{
  "n_layer": 13,
  "d_model": 384,
  "n_experts": 24,
  "experts_per_token": 4,
  "d_expert": 144,
  "d_shared_expert": 192,
  "activation": "squared_reglu",
  "moe_layers": [1, 3, 5, 7, 9, 11],
  "router_score": "sigmoid",
  "normalize_top_k": true,
  "routed_scale": 1.0,
  "balance_loss": 0.0025,
  "balance_bias": true,
  "router_logit_norm": 2.0,
  "router_bias": true,
  "n_groups": 4,
  "groups_per_token": 3,
  "init_std_router": 0.0104,
  "lr_router": 0.000551,
  "n_head": 3,
  "n_kv_head": 1,
  "head_dim": 128,
  "vocab_size": 32768,
  "norm": "rmsnorm",
  "norm_place": "pre",
  "norm_eps": 1e-05,
  "positions": "rope",
  "rope_base": 10000.0,
  "rope_fraction": 0.25,
  "qk_norm": false,
  "attn_scale": 0.0884,
  "tie_embeddings": false,
  "parallel_block": false,
  "init": "uniform",
  "init_std_qkv": 0.0217,
  "init_std_o": 0.0217,
  "init_std_up": 0.0217,
  "init_std_down": 0.0,
  "optimizer": "soap_variant",
  "lr": 0.00321,
  "beta1": 0.95,
  "beta2": 0.99,
  "weight_decay": 0.076,
  "lr_head": 0.00519,
  "grad_clip": 1.0,
  "warmup_steps": 200,
  "schedule": "cos",
  "final_lr_fraction": 0.0,
  "batch_tokens": 65536,
  "seq_len": 1024,
  "doc_mask": true,
  "z_loss": 0.0001,
  "train_tokens": 384500000,
  "steps": 5868,
  "dataset": "wikipedia_en"
}
Below are experts of layer 3 (counted from 0) of a mixture-of-experts language model. Rows are named down (a neuron's output weights, with its number) and show model dimensions 256-287. Each number is 128 + 24 x the weight over its row's rms, rounded and kept within 0 to 255. Numbers have three digits each.
Before each expert's rows: "comes before" lists some tokens at least twice as common just after its tokens as in all text. This comes from a sample of Wikipedia text that the model never trained on. Tokens count by the router's weight.

# expert 8
comes before: ",", " of", ".", " and", " in", ".\n\n"
down0:126135116115146136174132080136131172084088109108167136130162107119084146098136099142105129103153
down1:179185072124132141153134114083087145141073118146092144110161162139054109136132118153120148129174
down2:123095132038108134122107111145118126131125089131198167135115149171126131092103091114170074145128
down3:136107183117133142145126114107162121144154118148108107105100146103116131135094088120123121152155
down4:197136142149139103172112135118163094161143113093111080105139138112163081107094158134139102144118
down5:153169152123127079128162133146128135122138149066148142134125167131144119118114124094166137158180
down6:121088117129133136144121098078124093078117148153103116124137124175134142084163170174121154106130
down7:126110117150094103180139095085136113138154112134117129123126135154147090110127137115108108114140
down8:153167109104129165126119116086113098107145130149115097096171194125132104174114125096141165167127
down9:142126146144129135143170123140121101150124137168149176098162102136157127142102161153104134102132
down10:119124165145123125145115126139135104168098155114125132117121115135131066137143111091111115141154
down11:108107105140132154145128159154154143132150134152154155115140104145115112106126109125127090110149
down12:129124136149132072143143117126167126120151173115109108122121115162159112145111136122116126126135
down13:155143174072127097099089140114151149141144119147133129118130169111149135122180154147108124167085
down14:122123121095146149096144105129147161099150133118134163144170130132154107096115123146107138145178
down15:142131114152086096095169111119184125118138112136138119163134136124152168104117139106133134126112
down16:133129130117115146148145125165094122133100146104182107142114145107110148146142108131158129099146
down17:121130107139119150091116131107125111167106071182172123163086072144110177137153107144109122124104
down18:152129114131081096119154126081173122147113116067105100108142114133158116137140144064111119082118
down19:114079140123127134159128119080130125145144145134123144106127156097152118116144124127117176141181
down20:111141141118122137113154132128071084072112129126145143119117107117129145182099115124118147105132
down21:138133100154094082105114115147126088147142144117156135101148118107136143073117118119092129120167
down22:134132145102077107113128164096171076075142101077133122121137108148113103131141149136135120139121
down23:138134120127156122099144129123133122120104119126119163154146109127138147096122089115115112134148
down24:129116138130111126127100070090134161167078114137148142076124117113135136139109108140130134159163
down25:110163108106113116132123140132111131147153134100136137115147109112113147117119126125135119154164
down26:117174129151128171170113097101143155153145130140121104159119107124183166152107092140107118108128
down27:140121145181065110124161140160154107126130141113153153156137091139122123171141110149132142080122
down28:122134140150180132118099151111094104102148103098102156122119164121117120139137164121114077114120
down29:121122163153140112122114136127113106152107145146154157107115094091148161121181152119097112118102
down30:138137169108096186155127131112107174166143083078121195147148169114132149142117139127127083148117
down31:110100117121107135133154118163106101134117107131161138155100146130127123171144121087173078123122
down32:123128160131109143127189093137149106139120112104118089125183153142111088097095122124157107116152
down33:165110134164148150115108106177109099169145149125072116131164139150153105068143150115117153162184
down34:130127143110092129158162140140119162125120136108130121106124109155106116173084131112108147130104
down35:128072125149113130129124106100109156115134101159164123115171122122121106117154127166107117157145
down36:091128140150149106103162107124100154141116127092117120099169141118083134107100122143088118105132
down37:140137142131087145086111075139149124148141119148146134089106153134135137136136125168087143093098
down38:170134129102143129135100125141161123090110178102090104139120116110127175097079119099121158099132
down39:137099100183125130162119158110102192134158149134107124143150150135097095138107126140103111118119
down40:131162151140123098118126140128089108105170107103169096086146106140149107103110129124087155110122
down41:131120128123103129136132124130085147111158132127132111141129101153157143101113099118094127094099

# expert 1
comes before: " ", " the", "==", " The", "===", " In"
down0:172137126120138148078100120103101129108140083137130133161089124103112109106141110085153139170111
down1:082096147091160145148141099103100124150101114104159120157162089114164135097158136086159144112126
down2:112116097124119079112115122150126178162135125087152145141115166102085122087101084060139143163145
down3:128150159110131097107126098110096126131102114080129086111104107120107107172146112126120127103100
down4:097163162170142165148107143124124130115121113120114222133106097123139151155115151102102104142121
down5:147138145127168100150105148138105127130145141154124132139144125108107127131119149146102183142139
down6:126107147171169108116128094114144086131113086161116153105109133081095162143151113085085119104109
down7:141104133110161141094128147128117119123091136132135131145125153135161108088128137103131111163145
down8:130098105154136120106129125118120147067107144114164133156121163138146112179137132149122085133147
down9:149105119111091145122180126105146127125123145123151130128099146114116158116111137123109101135122
down10:177103124113134153150099135128117140155122133107110129118147149152127146061093121112150138103092
down11:124111027176111169146123098091146192115107120148108156134109150185118150111139103146143122103176
down12:068146148147125114133132130152156134129121140115144185177092130094141150120175146123140130108031
down13:133133148141094135135112107114140108100082116148103122124068175161089110172135124068153125148155
down14:118110127136116159134135118128159087150136147127133170100127142131166185129128143122121084130128
down15:120167163140118106140160118096152136094121152128103105129100145118083136133161154097126115133139
down16:126124161134121163154158095150119171117153144104147155160171166129114140060103103131133147103106
down17:110133144102143094126134148153128166173131145135053155121136101151113084138125158108135161106094
down18:100112147157113136129147113140149136131122137156137152122131133095135157135130127166126151124120
down19:156139114099143112109150111098108100112146107123107150141110134137064156111115165118141155099085
down20:079166095074120109126148168117114136107152145116076108146106132126124146173124141155144155136116
down21:159087148139123131115108104161108124113122125126135126139136148157172146127141147128172115107105
down22:105124120124149119082176112148127125153087124068185146147094144112100137127118103050134189130111
down23:115111125186140122132111141122129097162149138133127148115149175138122094136140139109136153114139
down24:126133152136103152144126161117132102145102127087120147128135144113105115169100130131136156105118
down25:126137157113162139110122110133192152119142148153095094092138157060122150129138112108137151149109
down26:128113141179132123121086133144132127089131165116132101132145118112122138104127149121154112147124
down27:166148116135076157134170085136142111090155108116161113141126131123126105117163176144131085113134
down28:074157143176142109141072114096143137122107157104114102139096123090137141121109113174124131146142
down29:173133102117150080157128127127130141179138110094092151164112121146093123174098141131116154158146
down30:149089076144110161134119115118114131078102124148128120147092136098147139114136134160115096140130
down31:084112139131074144105124118126125113105161124146133143135124153143189116143099175124088115140090
down32:126100123115149132135096123128121168119142168150158147128081118165156177114128123101132136171109
down33:171155105107123105139096115177078160160142163094120149128122143109164080095117079129109126162095
down34:107150175090091118127132137148138064126125130130130105109114152103116126128109143153094129137071
down35:154146103106137119097138144103168136115118183132136130139105133113157160137131176116109099157128
down36:171086107172099080124093169166135119143118135172162162136090154142137116172160189140142131121159
down37:129161120101122157156159119090156151140117111148104160134137097090122054098118103110123160131082
down38:115150150064101106113114113134143178156113141137146159132102144103142144101122100134139138115118
down39:139087126147150129101120156137159109125131102111122129163174121130173134090141144102117116138165
down40:094115117085129131123110117137118151143143118147131141121125097119150127130170113136133123107204
down41:102149124143101132102118107089093129110159142111130122107149130150116132120100132095134119148159

# expert 3
comes before: " ", " \"", " —", " he", " but", " which"
down0:145179195135136141131151144144168169139120118120131128092139106135135126127094166131137123127077
down1:147090130140088159102139086136150112109121079126163144166128103155137101090127104134147118108170
down2:107138145174118140134113137112137095175129167137177136117107147131145146127114154133132128113079
down3:112120111151146103132109106151137161169138114151126100127161125139119139105137175127152105119168
down4:166112147162169104104121123146105146170143103074167109130110102176153166121104128125141132133131
down5:120133124164097115111104126093134142141113129098123127127161115100107174091131096096160133124091
down6:111110102143131158076159109138138108098132161107115135133112075119170085169132151129096119103130
down7:166119146099141124147146090103130140150115137102077135106163134131163128092135136147178142148147
down8:176137122125127141122105107146100184194121102127126124159128107128144116114160120131148115079156
down9:117075128089123123175148104112114097139145107187106109136128171175099160094115142114112110103114
down10:138103141133069142119163094114129180122110154120124126126143139169125123074122133130102131157126
down11:089118129090137130110140119159144129146155143122126126172097140126143119133122087145131135120080
down12:124156122102155106101121143099134123118118131103154120119100088162126115154126140098127129105140
down13:097138144091122150134077095137140107125130144148134149189106131126089133123116117143154088136100
down14:110114150138115132087133117142107091112141126148133097089164091122115139120124123114109107096099
down15:120161090160126157128136106119104126145130109140159091134138147101100125080150104135172156095129
down16:128144117134179118142164110121128107102119121141151093094137122115074142138113152150088159132157
down17:133151068110122150105134144171142104124165091134144114170148133128122128146106082126149156125124
down18:117113143132115075160141164147126147149116102090120131118146158115158125158136167147116102144122
down19:141154136147106128135130135142133105117108095130139068108167117135099119145152119119149128131129
down20:158138108157081095133112133133161114119111107128133133089139139140107106138148143113114076119089
down21:113138135165089141113113145114126131155086098124173109109136133130127189083123130119128106117148
down22:146093108134127139146128130092164126116168187129134109124109071096082149103117118126118141115114
down23:106104161158141079117140156154128141149117079153153136108097109114150128144159175124058111135145
down24:139147136127133121147148142141124102114108130127128114107126143120120122158140088156101126140107
down25:128080115107102180121104160117108153138133135148104123113096164134133113151136159128086137121139
down26:126127106116157114107129089093177139088105160061167156110127112159121096065088124118168121161121
down27:088089130210121133117149082119128110167123101145115105104153168123123122140141131141085119123100
down28:147116129115144169113160123106157101137117130107141115125107142110137134120146146099086121126154
down29:093098101136122120113092118125087122141088125128145139175157130169126155071170121151095125145108
down30:166148120157123123177154118155091170117083145092107163140208092159120145141120126124126132131141
down31:129125119130171116165125125155105160130133133118155149096141131150118117156133132090136128143156
down32:066157133123133127132111079102129111104106135088103136114137115110120124126129166133115106143072
down33:134136103133136143105090188118160124134141165097179128135148060119123094115100066119133157097118
down34:107136132066136135135189116138123161122155140116151150134152143140152113128111121107124132119114
down35:100089115156161102143140132140136108080163151167101124087109087118162122114201117137110122120126
down36:114116128144080151114124125150142100141069120168141155114092127145105160143088153126108145123094
down37:137157120129129158166087081137139138122120171152136171111135117126144108157158150136131116188116
down38:146098175097113092125140125090120114127140140124141171113121118137136162106130124128159130149126
down39:083143104091159140103118187131123142165131124123170099114127134170095139133111119101097122102161
down40:131143168139135134091136156093142112110129079139119096138100162150166158144153129128114123131094
down41:155143092142160132112124084134136114110083122152156142158160112145159127111114108136155135134109

# expert 11
comes before: "-", ":", "|", " of", " in", "\n"
down0:144169087125135139121124130152104166134119125127146147161130152154083117097131154134139132131142
down1:083134137113145147085146131148128120096122101117159128127157119148120148117123108130165136157158
down2:138102133148159137106123147156137101125138140124121142133128136142168123118146184129164169132161
down3:126114108147101132134096101132137121123113160116135141054137148138156137108141111151145111139125
down4:157136152143132164124185145126127099146158121139112129083142118129108141122103162166097120142132
down5:125090099150137097114133126099178110151164186133194114132138108086166124100138151142134137173115
down6:162135141107141160172097127113154118140126100191147133113101084102116102184111133117145167108095
down7:103144117162125091110118112138099114135140118117136160100145070121101094133123130115128122126134
down8:113150176073124161143128095128125103124120126094138146120110165126089112107123109089124133143152
down9:136145136053128113145134147125103095121134138108112136130109132126153080167093170115151125108144
down10:197103112075139142133099111172124131164118100151135203095123127146145150144147103182132135149150
down11:147105120109121156133144134113147114123117130141105160088077122111118108106094139157130136128143
down12:146121125112127147112154147141078127139131112127108157086161104157162123136129133172120157160153
down13:152114117124092149135155192098131094105133109121137088141169112105104146081118125073106119143091
down14:188122142119138177107138081151109105084097169150127150153099138110163121149149100148117105110160
down15:106129135162118128095102101110110123112135138085136137174140149150117070172152109115135127121126
down16:167165146103141132133102139126102153111125173104165115142130122127121107114119103120143164163123
down17:115091116145106109111108115106121114137110104118116204165106125195166146122063119131121155143114
down18:149131163108159112092121134117154137122120137126116119128170097087151142109147131152103111095148
down19:179116103141094144127137138147129126136130102130153128119083161135092111100115148156137153132135
down20:152147156110135089109137073146106106139111122104103132056148120104099143121119141134121160113118
down21:151153118117151081132147142107140104058129140071121113134125137090143142112144158077113124139128
down22:111124101103159109121134071090145120131108097146123131152198143162160143072126162120119139096103
down23:114146152114078129138095145084122124110099143122094108113096128073113124111102142127122178113076
down24:079098081133120139131132139155151166160150124134126141107162123146107099102114131164125147115080
down25:159142096152146187116119088094113097154107124129147125100106154116123123138135136114116130144138
down26:112127150154139123148100098097123125146135094170163088088141124153083139125110139162164125129137
down27:136113118123141119110162080097115146139108119162156168110132116117129124098114143115101115114121
down28:082109125127148147138153144165116126121113164105160141124106139158150100129153140145094127144146
down29:143122124083155099155148120109102166125114149134129126113140133163111168106111136125149105120106
down30:128180140131107138119084142126146124117137119121163178143110139100118094160100124148107109109080
down31:102132128165094112154129089116128143153151130133099123132147119073167177132131162150098088148139
down32:099093152157144162133084157145144168127147159089110113100136142158158120088128131098123136106127
down33:131099097160120098113125119120137178173117129128128071148102095137102133098151109155111131138092
down34:119117141132113170126114137155106125125107137146130119123116168121157123147137194139159121162137
down35:168098105141144173152089144103157116151117171103103155119077174147116138115133184106123163113124
down36:131131131135137106133088174110132105105156165126141141102170127153156159129142164139094124086153
down37:126116135162129107132142086155102159174156132113112111086090126125117160146125105126143124113132
down38:104149137148137128070108103131115132095143139135118164107136103098129134168152092117202138156166
down39:113109126127153090137138120129089137129069113159182132162105131130125141098126128144115099150156
down40:156105120147140101156125141084089127087133127096105123124161138095122109141182107147099105123092
down41:111139170129121157122124145172193177109137115113054119115108147162123114121147137108150115152103

# expert 18
comes before: " ", "-", "|", " the", " a", "=="
down0:106095077086121126121118130143171135129100165181098167136122159172071134136135137089126144124114
down1:132109157100171100118166117128150200103155134143128141150130108127150142104103097111149106119131
down2:164176126080143106132142083151125152121132161116079140095087121143096112147119101085135168105101
down3:149102107123110133166148093165080162123129161126119097134169128110166152143172117124127110133069
down4:165133122112088093114159142136132133141156144082130141133135114146131117109133115198151121136107
down5:124149115096162079129137144112097085133172146137163111144150151159129144093121129126132106133179
down6:180102123132121118112104147149133137131163164146147106147114124151157093120133131138130107139133
down7:099096127130144173115109104149113159152121172169103183126102102162161105145123159161116173124105
down8:146071107118084088118138104135122129152094088095169158144131128121126124144145133150178085095090
down9:105124145140124117137146151091132087113148109145111137176135113120137075095116115093147158123153
down10:086149102122148099156128107174097104135155107124078090123143176110161114134094136098134121131117
down11:160131097116164149124059112111161152144122122206147126134085127098132126157155095132130145142116
down12:112118154127110113156130154101122152132138128138088126132128118103135155176137171151100113102125
down13:078142145157133168121118158138127176157099145103119107128137123152145105147155106123139086141136
down14:127102122091112186130112117115112147119101139157117133079141125134149096181152142112122139135074
down15:160076099122138088190138139154153109114126151105149171107090060084148118125115092142170110155119
down16:126116113135134112135116113122136087106122108157121144173072106096101113118094099101145084109123
down17:094149101130122171112093121074155152141098107145088105139148133140150114074145125100112110157127
down18:173110185095121096140153125119119099128112155117136111156171095133123084149137127106103148156160
down19:133128139081123126156158135124110126129098133119152114117169130134139118106134085150117123112144
down20:119144129141106148122169156156121084096138143099143131153122093110118123104130127161073131119150
down21:079108126172136131125142128123166099120165140141145170135133151134148082095149098144116131126150
down22:122158098131138138135127125106153149110131111119123170114107124148093118116105107127154160120127
down23:108135115149101115114145128102071142137072158103110094080091150068148150143158129119099141137120
down24:145115137151098119087087140162160146132124137130113076143103132109142148155156140115121097181112
down25:150107127176137125082144118084122099128126115173100146133147123125130150081128157137096109136173
down26:152176083136137123127159124125148119152113109057107149123086150166134096060137117133097139145082
down27:137104168149153107131138143140096109163189160130143141123144119111123134129089131117151132128108
down28:164124147126160120134136115117147134118088103122161107121161148122123074110135151131195120163120
down29:103114098124152166104109129142175102152109138139119118129127135156169165122146112166174129121139
down30:156112113145139143144100177186147100110154150152125100131110158170149121106126123138117161159117
down31:123143127099160140136126137132133109147103125124138127154090064128124113154143153101106117108138
down32:158118163154176132164125130130110137145113097088121144140105124096121119148129126104156104116120
down33:131122131119112114149106107164155173132155131115146094125106102120134129097107153142126120113136
down34:166102057147151143131137174110132114091164155113115140116107081135093139114106106113124123114111
down35:131122137095105147098098161098091090106134139139126119167118117130125123116116088116143121119151
down36:130137197133131115152159127143099152106127133144104138136115128116095118139127132170126121116153
down37:112144201108173138123170180091188099108127163113134111105110096094088161092133101131125121169139
down38:134142131108161102120138110175073111118086131157115098146127142133120103131148109108037147112155
down39:113140117094117143125196103132145121126138123102132131169084164150136111115144060160143103115125
down40:119149102113137136121114089116096137120095163151103123160168096119158152087088176137118142142107
down41:109134135116130132136122121176045147112168115112123159173172181160136098091164135108093121148137

# expert 2
comes before: ",", " and", " (", "\n", ".\n\n", "'s"
down0:139091090145140141155098137174117107155139194133076135148125133143132127130119153138118130127118
down1:109120116135107102140155129157109108150185119138133134155135137116161124162136126100125123123134
down2:152140076111150181125130085130145116113163130129117132137111147165112107133140139120150123168130
down3:112165138114127076138131132094145108152073152123175142097157130133157098118100104177111167081133
down4:120123125133154120099141158132124138129136097133120126105171137138069131093118123095133159169095
down5:120163135106143147117093148113135137134143101129137128115164089142123088134099093103125090109138
down6:108126141124142093115155126133135133158076121123171115104166146156140139127133162094094119150137
down7:128158155100124113147098111148127156117113098125110124121113144122105127131160161128118129141101
down8:094157129127133073147106104184128090121117135159097149148129168146152164107140108162127147079085
down9:158145140128117117140104155150132133120143118148135086120131140122107120109131144117152105180132
down10:100146142082150120176113146135136145091156122139126145133098189132131148091155141108131120136156
down11:133149125162120135119150126135097131159113098127088089136113147159127118125144130120149134110096
down12:125172153146149105165094094118156137158117105127122168135101136122124096176129116154185124086126
down13:136120148138141130135163143152128142128156093073125130160165175153169116135146158124161111102118
down14:097163109161198137132162098093103152120097121114114145158130108155139119123087100131145155111169
down15:130128122091135121124110096129111120108133110148121106115079161135149100133158099129145100087075
down16:143157142134142141146124153172109141125105071125123129125120131107122127137162126106124116097120
down17:103118116123136159104124070155145106088136135121192151145138128153133114123121146171121119113137
down18:169067126097131143085116079118128118143125110106099138155100092131152122116113154119148098153168
down19:118149139087132137098120140108109199182120096134184131113109120120107171105097155097096125150116
down20:121131076156103121102078087139127164104101150166126132155107121116118150096130113116122133118086
down21:172096143128115120161167169117118147140143183145131163161141084159137117098116132167126140107163
down22:163101134127144125121116169154104123190136158136128085098117141110113128095123157149109147113149
down23:074132108157148123100146112149101170080164154139157132156088121088179110135087147131089143145157
down24:121143161120151118126108141111111129122138134141138141097155154107109159122135145132117122147150
down25:138089106169113138196102088119142110151117114175161108136137170142134138090162125105133135136097
down26:152110136148163091150106132135129129174149125104118118117121129129086128112129132101099138142125
down27:155173146086123081120145163131096167138158182097176167141105121110097106121124141175107146157101
down28:128158089114145173121148158140151117133119116120123132116073113142088116100123128097105170165131
down29:100118123131130161104152107166158118165125116103123166164133151112131136099136162130131132150131
down30:139129135128145159176117097117151119134146101153136150131127193136137136142136142102105132115098
down31:125112153111148141116104156122099119103160124137097150164130117141149129106117161163118105119133
down32:117089108147213106111132111142144126128114116093103134144126145133140078175141126078135140131172
down33:119090134090140089135128117086109109158108128140149130110095104138150119126150153130113146142147
down34:162103119153137099129137075170105138120128139102127095097086097115128134115147141118123131117149
down35:135128092141121135142099100125097129139085157120111099113126138099103167192138104150157118120082
down36:134136120154135139154133164123100163127093132100119115145097137134117123140134123142139126100104
down37:126130150136131151135093064129141143179155142134075137161120096139141159161130115086097112153147
down38:126150153134140100125122115099186134153113111108094138169088159112132162124121134097129127111083
down39:144122087138094101151118163152115091145099093170134119133115173109110157150131139103107104132149
down40:088108130082123149121108131090123140125132103125135123100118119120094125158137129118087137136158
down41:105122100149139126128169119147135133177110126139187120113131158142106105119158125097129154114117

# expert 15
comes before: "20", "19", "1", "2", "18", "0"
down0:078112151109131144148131168116145106184117143120125117106117134135128128086119158102141197109124
down1:126094132135155136111181071129143124129151150113146113155142189118159124114140124145141127131110
down2:145099155141123174130121144130117142119125125159122111124084160125138108134087098095156128091093
down3:094155155137122132125122133155111087121153109126095107126168093118161111143110146134101110111167
down4:093144133125103151128104118108132123116124141185089121115094113130140128122132152142088136176111
down5:107138126142136164174143128188130132174114096100087120136096069114144162106162119133149124103143
down6:131092139109175160157115153166075086092110139161104137123147097096133120142103141145116103134130
down7:136123103110104104142096126075107101125135127125130128130209152110133101137119135114126104129149
down8:101132119126140140103143153123114112124127104169123144126169112046131148151113111100141153108152
down9:138146136139154130077118105103134136084132123155140126144135081088095141167137123116132081107140
down10:106107128141078152136130146126143131183118143096121133143142160135135128190170148098076142125121
down11:140095134163072177167119154134109109124170167103115105155150155119103101112167124123109132134118
down12:071128140102121128150103160113135184151147163119120108192113172135130118108160120151115142114067
down13:149146144132134103100099086140098139142135156098137121098126144159148139168081159164137087145174
down14:149143127101139113146058145090148132170142117140135128117123089119132089121119118083127144119097
down15:157153156138160148118115134181127166147096129184135119141103124153129175142152130108153120164121
down16:131121127135136105114126139119094149166132160148081125135111137112160122151141112116087128076122
down17:137125130144142141119114118096123118139134112137154146100145162161118169167145127154151151132133
down18:129126150141143130124113114119137134145111114129120133125133174127165162147145136123093099134154
down19:120152149074083176169136137151117125136082117078130100114113152163146131132173158115087139118112
down20:104163142143089104128161140127107123108098143104129092158190133102117150125172137117114131104145
down21:115119139162086115137140124156154170098140114100136142179143112120106130108105145152144114144119
down22:119158115133107181159153106138143132072123140112102103131166101137124117139128138141134130150137
down23:116083174145113178133101095099149125096126109077140133131103093138133096151108133082132117118094
down24:132153091060120125104165164129083134100162110110095101140113133076148121167110140129132124085142
down25:079109099148138166134141143141157113134120120120114058087118155138118092085115091111132101127099
down26:156107067132143152116071151137123091157115127142139125118113103139124112133103073067137140127136
down27:141144116158129129124145148136156098093141143102157130132129140096084103140099068093154113118091
down28:103151140136123119106151107116149189166123116129131151138119209075146097153136125161105108135145
down29:124070124136103147098133151132081114108110168134079137095085125154115169061163094088130105113129
down30:111128117145125131141135147173174081119124117102100143136152075155144170144158071095154121141124
down31:138143142141087089139123146158114165155138145069143089155141125130138113122143092142066127089119
down32:142134123155147139137134141078159084151128100099138149135151085139149098080122112141154108127180
down33:107137113150109104163117097129134136095144096107122118125108107147143081170150112132149147162114
down34:104178092135115163152121103121142124110120126122143112119142128113138125179119128121179151133168
down35:119132074155137113124141104135125129109150105086081114152153160117197139136140149175118151158139
down36:138153111126136132117148137116096173125160095134109144156138148146166140111123123079124106103112
down37:101122132093125117119158104138144134097113099151133090100082145107090156121177167132143115134134
down38:090098116128152104122116122128142138132106116090123105090150156094116095105091152105158112113120
down39:165089153104123125163109082115144123139144127132093098083163139134095144112068154111095120127106
down40:143106140052094175125130133118126136163110081122166142104137121143145116121142097156108123145145
down41:089087120132095133134128124122135143135149152151148104094105088146160172091164115152154107133145

# expert 4
comes before: " of", ",", " and", " in", ".", ".\n\n"
down0:161098144163128101128080138140129107129190125123157145122141147155090125098156137112121136104145
down1:110130127139148120132125112148180166156145134079075139133102104123120137156130125124150098167116
down2:154139114140184119128154163087193134158178134113140137122106106120098127145132121082136118148153
down3:124147157125147118123112121121135114135173096094150153144167144142139118127122110150134123145153
down4:111109084099142183111113107157120106150133119112134094168124103142149101122065161114117115160096
down5:142109165165139130102135114152132110071154148133166129130144143126126127107108140142141098094121
down6:139149120121082124164113125124135122132174155147122155164135147123142046128121146129131173138101
down7:121143132186091118130091125103149098146108142102168144107131125179102124148109129093112134122150
down8:160105131133126155149099131128134120108156143127145130114170108116162134123126151136195110113122
down9:125122134143135145114124113125103119091148136112137103154125138129117129115102169130115107131144
down10:101121141123134123102153135095147127134124143100122101156147111076144077111132067145204088125162
down11:173142183114146110173091135154160117153123093149095119117138135138133099133139091145129155148099
down12:096162131152118123079144111101111092130081142153141171133101089146113129149156141096130132160139
down13:133139168126152123168126109103126137121103123119126149124124151128111074118099134141129123121090
down14:144115176124132149149083117110116080121100141168114070114088122116165115135128152143127176132106
down15:131134121115159096103122099165148128113116115120132145149137081121128158128121133080159148124151
down16:136148136134136104150156158079125118169119113166093122146108151151132125155121103150115141157137
down17:136113160142113111116117130123139142115113136161141145129119133126166146141123141177109156097143
down18:097121117096138120139118166141108155125136141120103166151170111140099113155087118131095141167113
down19:134145137116154143139105146094126126127058160162098138128152122193165144116130103114129108136108
down20:133110133106113145128105126126127109095162119126108167144192152092125143150100141108137100094104
down21:165144172130118113124134109127133112148106084081122143114119104114131119140107117111136138090092
down22:079104082136112144107148128145108146129123091103155118123140112133102193107157119122114117118136
down23:133131102145146154149146104114134168131122118148141115130119157092076124118130165153149137092155
down24:076149130133116116170093152160100114087123137150099154055092113105193114124105140154135107121069
down25:132155131146118117157142120110111125118143150135123124148142118133110080103152119151119131153115
down26:125099101101129127136113174148148083143144120109141153163143141123168120122103099201141091134175
down27:140163116150122154121093125145149158116116108142099088118120119105142101145143180118131120137150
down28:125107111133124110120138133129123122128123132152158080117120141104136120109129130138121094103159
down29:125142096165132111141116121079081147160131149120145100206136142176158135080100128132096115153146
down30:138163147159152112135112126166144108115110129167128137151130142101102152145144089107158111141091
down31:133111101136109157148098152118124135099102139083119137184116090140150114144111127085126144142131
down32:120151112150134133172112137097146149098131142132102101103128142119090139155118109073140191147135
down33:133083115110104122115089139136144106132163134132100114096118096141136160119115114104090103117138
down34:139151150175139095125119108135148084127114142130126084136175145144111119178134141088099136137118
down35:123131124143098179137101136090067093102118131135114146101136105115195186134104153119163086127121
down36:111108154144159142153163095147104108131110170104155149146126154098141128120118146133125108124132
down37:110096157108147108112150112133064180151165078088095152162113145133116160127147167157114124095086
down38:143111161068150123158088153164135113108144114086134112094142153108128085114079148105143106131150
down39:122125160122122121147143158106121133122143149119143132123098103133132112105155148130092106083098
down40:179185122135137132081092117150079130114160151139145105118132086089129147111110148110082088112147
down41:168100095137108110127117111102123113118089125115116154143133086142161147094122088119096121151137